Below are experts of layer 3 (counted from 0) of a mixture-of-experts language model. Rows are named router (the router's row for the expert), gate (a neuron's input weights, with its number), up (a neuron's input weights, with its number) and show model dimensions 0-159. Each number is 128 + 24 x the weight over its row's rms, rounded and kept within 0 to 255. Numbers have three digits each.
Before each expert's rows: a language model's description of what the expert responds to. This comes from a sample of Wikipedia text that the model never trained on.

# expert 38
Scattered tokens in tables, chemical strings and lists, such as Won in award tables, ±, zeros, semicolons, and Minne-apolis.
router:118148092128104050121137168143100122126108161105136131116120117125135097128109131149132112057162132135143174140108116116141134118072115068114106122125096141090108109121159095126169114118128170141125088108103143144142105123129094085105100138124128135144096175136129145130114110148115110097138148085129154150100137147085078135096109113108110117138102110111151157111130110122148145112115107150140133138145112100137116104095145113097093138101173091131146124135082117120138075153103101
gate0:116116113131095130108136127161156131146071133117139120117128137118116090171152175146120140120137129127118122132162079160147131108099161105127140103120137149124172136109168102123119103145131204099109090060139127127147116112166133104143122136159145101141120145097158146115085130139098132126123125149138116071094140119128168144150132164157129136140129193107091100115084124131103082141157142120142136086131151129112124111079106106133126141110093119128110140124131164119082165130164133
up0:129115107131136134100141141157170137144107126131131122151107134113097105185146203141118144130140130157122104138168076174162161102124138121128154106120133138118161141076150106122120106119122197104127127077159128128107129100149137120133128132181129100126122171097197140134115135130119156131114099143136129121126150101126160143136113155130133156123151187127068094124103127130060121144141126130124135066129168129120120102122117110133116134113097116149118140120133148150093142130140160
gate1:119127142093143127104102095124086183129084145107132151081119134129160136162129146123130127130111128135129109066096123121157147116126088120133102133198173107140154126136126134127090108121100132136169152126157128119127134123119144096092146122141143159075098134113128128139112129129076134071124132146078166132128135109147125147121146117116118128134135121127141131114147141135121052167130177065111072122114150139133108128144164155050126140141121144130146136124124127096129117149140126
up1:113121126112126138130173125158124105132179122190121122147156129152136128121114121116132173123116126134115141201155126113051141146151149118122128117129127130164105129115170154146159188082170120126125104143122121120078102135126078146150090124137111109156158137166130101131132145123128116145138119132125112114148123141129158111094141145153172138142134129127093113120117119174082157138128098141127224143156130130127076116130102129122143110151169102128129130088129123124121134121094124
gate2:135103133119110122146158184127147115128160128144152127108128125100120157132125068091132121127126067087156151207108086111150124102104131114172117129139151126096095119104074142097149113159070129168097133140128128084176128132128129097145130134133131121169133124127117174182130113127143081153064135106121123114167124136127117167155107133135144158147116127113132114127138130068159125120140153128117128124120118080126096126120128151143117134105127122126145119139128105135128074135136109
up2:142109127116121130165148150129136126152145132141149135117109138121112144140138087114156130141115112114220132199127077087145134128146142125135129113119145120095122121114056141110133098141071115172097111130149129065131129137144126121143137109113118106180128151099119175146129144144134130177101132125128122128146105124123130132135089150150159212139126110124083111124127141082114156130136153141123129137131148111100128159128127126147138127102112128077134113117188124137123073126128128
gate3:131129076125092129121135149141119161127112159116129124128152113150124120114150118134125117130119130124123174161144134140166103110074173151125164140127108144138190145132132135106126128082111133043138129118146124124173134131127135066131142103113138102154147084140120180139126125123062145127126161157128129095123150214141108114074127109135113110127139155123131130164152130123081128126124134127106133130139145124140110089163114134108045128134117127134123126112134139128170130127104121
up3:112126119106167132080154139137169098130132141160129104162130130140111141168110133141123168134128137136089124126121109097117061158169112131137121088137140126135127103098137087136123155159128128244112136133104131145157186126123127144097093095133123147128123137102111127112105124166135122135129115123108131158143136060117134113131138145141146146121092130142128148105118132155148143134132150093134130131101127147130131218123110094151153158099153136130126132145101112146114096129173123

# expert 49
Determiners and quantity words after the or a, such as first, two, second, new, final, same, often before time or years.
router:083164142105133136121125160103147109119159163102127109159140111169150107121139121116144163121107128093105098094106143088096146108154137098118105092154110135132168147132140138113105105143088139090121158145110142098113157171136104128164085101089106131159110135139143149152073120136101147136155114129152117096110107132148128169166161091167099156116128128147158155160135125156111143133115142108132116119179157165164148175100129150134135138154115084123118095125159114125150143133076105
gate2:144136100120130137118115136124134158103152154116133120120136158139144128130065068124101076158107152147115147101134114133131135141126097136111150120126148156112164139180108108121130127150111076169132141103108133125088120129128130128118125140115105110142155162132121151157146073142106118127090085124109146161148122124125149111081139127163133096138121060137122205127132078131092120134082125139077112172113185146125110129125137082122133186128125117114136140136114115139136099134125095
up2:134112174137129117150142127121136105183108106134108135148115105122123142133183182148153148085141124127145111157123162137127113110151164129141114133133115121155097121046140149131127126115162169107141104177129121131188146128121130131139124124137132145126091101118135118101119206126140139140152160116143107112127139129126127157163115130095126151123141199131142052128127148112168128128186156115160137105126112102133140125127115167141123070124138137134115124135133144118096133122170161
gate3:138114136143100118139110134138139153119152154106129125138121149133177136166185175150099113128129136127136139144140189127152123118118130139076064157123126144156156140136117132123106183107083094116166137175130108178123159095177107127088099149146124127133160094131094172123127133112123144115120125127135124149095124124121129135115133151128126127122136128128094135125137126158151151107183102125132092128138181099090131117114155128126178136148132110108111091128135125080182098128125188
up3:144139117126155150117182133132118101146102081150117172145102130118099111117078101124169165138133098106123125079130110145141151108163105139194159126111124095134122177151127130157096097103131172141129111110136153103150124104097125136142175082124151127146131123127142126152181118122125106169166144137140122128124132118147129129137154159141144179083094113156136155120163191123126126129098155172123129134105100157138128132158128138152077132148113120140129136101126129161133127128087081
gate4:067102114102130142119105128126125148128145120128157118133128136126111127128118129118070136128145128126140139126098112127141124127124066112079122135113157124133122145153161130131077131166178129155136130127112086123140111135080108070123093108121108164123128079143187126129101122165094121121126073123119110143094131116080114120131140131185127125146103117099113115129134125105105087111160084132123101126120096130120161173139116098155124155108134135150097145186165137172167111160101114
up4:099127135117126131127106133119130090134141135137133150122135143140120120159097130121058117129167201159119104136119108147135124107134157114125136148117130146119132146094148126107132106131158164131145141116121125105149121126105133111127138133114073126135179137183198130117131114172137102089149124163125128161087105130100130148123134135121133119124129099143143113127110182130178124137151102150160081109161104086136145123108109079162099134137136139133113074194157149136109120108075170
gate5:115226073119145123130108145132126133147140104129095113105124115134035101128150126128082138119128146127129070125131109134128116156132127120175124090132126144135166118137112114128152125118141087090128128123133126121142146130124143126131051123120121153127131125125168152083111138117113156122126128156139121149135136127161095133115140130182131116110105152076134136100156133128111139105118134122105144129132106164146081135095101144123105061130081097129123163121125142114125112181128115
up5:124061194134093132127151121132130127106120177103145155158127135108201179136116126130162117140136115146140169135124147132130146114129136128044140154129122121134086165126164161129101133137125153175132129126119138168115113120138121132121183136133131115130129130138096113147165127136164078138129135105125135118121114123078167127131102100076133151150166093157119124140106116128137107150139121133157124125128146105120162125144147114133132175132162163125132104129152094134104144069132165

# expert 25
Function words in set phrases, notably as in "footballer who plays as a defender", plus See, According, and pieces in tables and citations.
router:114151106133115044123133162146095122122111162111142137125126123122127100128105135149129112052164130134141179140107121118140136122078118066114107120122103136083108105121155092121169108116123173140127099118105145142144108123133096083106097142124126137140101177135128146131114107139115105098148145083128156147102129150079087136098100109103116114143100107106148152110128110127145140105117112151139133138148114101139114105097144110092095145109164086136137127136089111118135071160102100
gate0:116132110075093171115110126130140136121084103127093134131107125101099137089107104126130138121151118056128146128139122136144139124142137125084088162119097123132120078170105127083131128120143120115127168089116133116085127153128126099116108127165150099188136147126135118131186107131095125081123141146107136133164185126112081140147100139152131145085129128165114134157111153147120119138142150108126150129209116104123126126135142149129126128176118142158105110078117143128136148127109157
up0:135129121127147129152166148123144087166157172122127129107135141127128083145136167129143136192098130161124099134106130117104127141135132158181220086150157087103128181106145124166127136091082128138129089131139098181136117139135125133175114138089109116094117119124144162133131134112133133164129122092133091129104096150121191102126129127135124136143122155128130127093153097124131135120128103150122101133054161141127183140131119127123134130105140125129139135167119112133123126124134106
gate1:149144151128144132100165160114117109139127131140139079123124110122127127103065090159105111108182099123162124127129118141195137117099105129111228158113128091092126114125152138154134118131113141109113145131138129165118135132161131120086131124161114126111095140097131121115166121123153129108156120130136146136137123128134091126136139117135126147101107058116140115142175106120168197119118092150147116103132105136121145103115097106128125083143146130151128118129130096124163146130061131
up1:163134146120167130115161195110131110138108130146131087130122088114109123125094118156105131120154125128148115139127119156175130120118128138117218147139128093121120128122174126151138123129116135122117146138147136177118143136155124127112121123139126123118084135078126125122187131114162132095142114122137159141152123134146106133133148094155123141076127051129123128154178118134157194140123128146154116115139096146116125106134099096129128057128153131128116100126103089129161126125078165
gate2:114112075120149125118111137129113184150126143128129113118132151130149111132103079128162128151121139150127195112113130116166125072138159088100123103142128128123165122113136132136099128116121190147129093113149132153150068128137127133131090127135138150178117128153134160124153130117136122129117142150131121128022122089149135123102112146133122150151128155115128127077130138133127078145121132143128134122110164125134133150135129102108062098082114074132121150164119178133123121133124128
up2:161101089114143140093118165092111165139117089127123114133129123116138113145093050121159092146117150147148144122123137128128135131186134096075138121155122097159157113075161147128133134156126176158129134126139152174148099154152117128137087096180156154134159141091124146129156163122135092114120148131125120147108091118110134097091134125190127128137134123124126125118157137144125091191106137127163131171116137123128124112123142102138114095103129089085123118138106168128138109127126127
gate3:156119128112071137087135121147067129120062135065132126121124128126120128105151105121120143128087162133140105080154131119154128120131143111123130126120108160131159119096093128126123187169124143138130140152134134103070123158109124128094131161180126119136132148156173150127155145154138199138120181125129149094144122104125120128157139113124097146125123122110131128126155122131141108140122097090076166150135132137132086152122104137134129139114133126045130114142131166142131119171113129
up3:140140133122121173133159125138127091184070115119103070141163122096123140134156111104160130128129126136129090163126112151120135130128131131130131179127126175133142149120119115114134139136127108114153113140103114139105140124083124154141127139144137126118128081082170189123133152152161147113054158099127174106130106097138125117179140107124114129140124104121168132106104103101132133163128098126074132148128154124138088167136084063114123134110153151145130103137114150122173136123161127

# expert 52
Ordinal endings th, st, rd in eighth or 19th century, plus inner pieces like Met-rop-olitan and ap-ost-olic; also row numbers in tables.
router:104164081106160125106122113108140106160116129134133112103135166158108146154106100126126167140130167107116120125156128096176115150131148140159140141132159098103154100158118146109106151148124120087191151161149152145155156108103128087110156144132151169124132132086104089088068102141112168109123146121100084124131119123128128104107100077147126163093157108072101127154124104127122148112118127125157127121103153135141148145117138166150122103108088123163156123131176106124125156136112136
gate0:143080117090126096123117113130151112133124099128132111112185135169108132096119105146134118122071176116118113112140161115139140141137113144108123124080157113106150133128128116130104113143108126118114136128121130150158132134090122136124162122098065097090145126097101126194054129097130081107117115118118128057120128176132132145095152116152105164113104116160141181131129126106146112112127153092126113092114132157147123123092132119075115165140116125128128130105097133144157123173120116
up0:143115087070103064151116127096158120098129166128142172106127140139115131130148122128122185129132130121095178107110148101134135116148128166133145110120149141078149128117158152085131126157057100151119157136102128145151148122116116140122128147111111118135130103174154110136093096110131118104077101115132117128111129178113140151107148137093126128132070132124175118112111143125121121113114134101078098131144138150115118111110162134109125167150129129109131137138142128127127160180052138
gate1:126110049122067134080115145113101124109128139118095142103125140111058127116115073127131130143169122138161131145107095150112127097109104111119136137090121134106122126124126127151140128135115156111118132106140168162141118146132153099134104123139180097164150113113095128121119129128135103107080133112131111119091129115080101165179142127141116126123135140124177087123114174141125133123205131106072146141202115141137117151111120125124090123134122132129110133131128089147131114126142135
up1:133136210134191139171159128147151132137130128127156121168135124131205129124143174128129120120092128129115131125147149116143134155141146156131129113153127121149134130128132127093130124129126107143139128148105096097110170125125112173128138130116066140081107152155158127127159129130124148152170124154137159136170121117181145101084109147117140129129127121127099176129137072115124130129068123162176093109050146095127136130154121131137178134128134115126150121111125147122116135137128127
gate2:121139125149123055116146116128098073123128124121135100086119124129115128128127144111130126136123132141128124111142169145124142126122162168135129128176115130142101128151120113144148114149117069059122130107107153139128112129120139128106085150075163106131219138120143132159112123135117130113124135185121156126129166141127123130127084130124135128150106150133122190123139114139111158129099170096160116155099154136123116113131123142125077196127085135088124101124109153143167126116124173
up2:128125133110137177143122166129154171143143153126094159160131128130210133125144126140111126130143119123124131153117080109129097130135088106125145122103121133121130125125132172125106130094157158188146119128150102121125141124144098133170164071161086166135085111136120127094152129116140116132139102102132074125124120137140129124133165129124110115108143112150131073108096145129136107131155098181076139094151115110125155123131132068133157063128160121168133168133140123134090131141133122
gate3:087128072151139114140061155104128122127089070129113129149118115130160134068092129136120167095128143121067144129150125147151111107117122097112127130109106150141124108116133131126143162108148134110148116112130143141172110117129125116112137199114130124123109143109121123131128098136112128128176114128087124182130128132182118134145127098149098128074148117124173160106087130105119130087128149165113180134118135110122114122108102068118140125110145122110137089116126148127130125153136065
up3:149112147111147147108140144118134130134147180130104176146204124125118123115132091162102122193105131128156100116148124099124118117139135152141128128174144114122107138132126190133117104132104158147111057141094133137111126118146128129114121100162159141125116137124063148087162178137164124159099124107121135118111123127108200127104126156129115179135111125121110120149145147107124127132160137122147122143171139133173176125119172126157159114158129134091125170127119144117128148142146152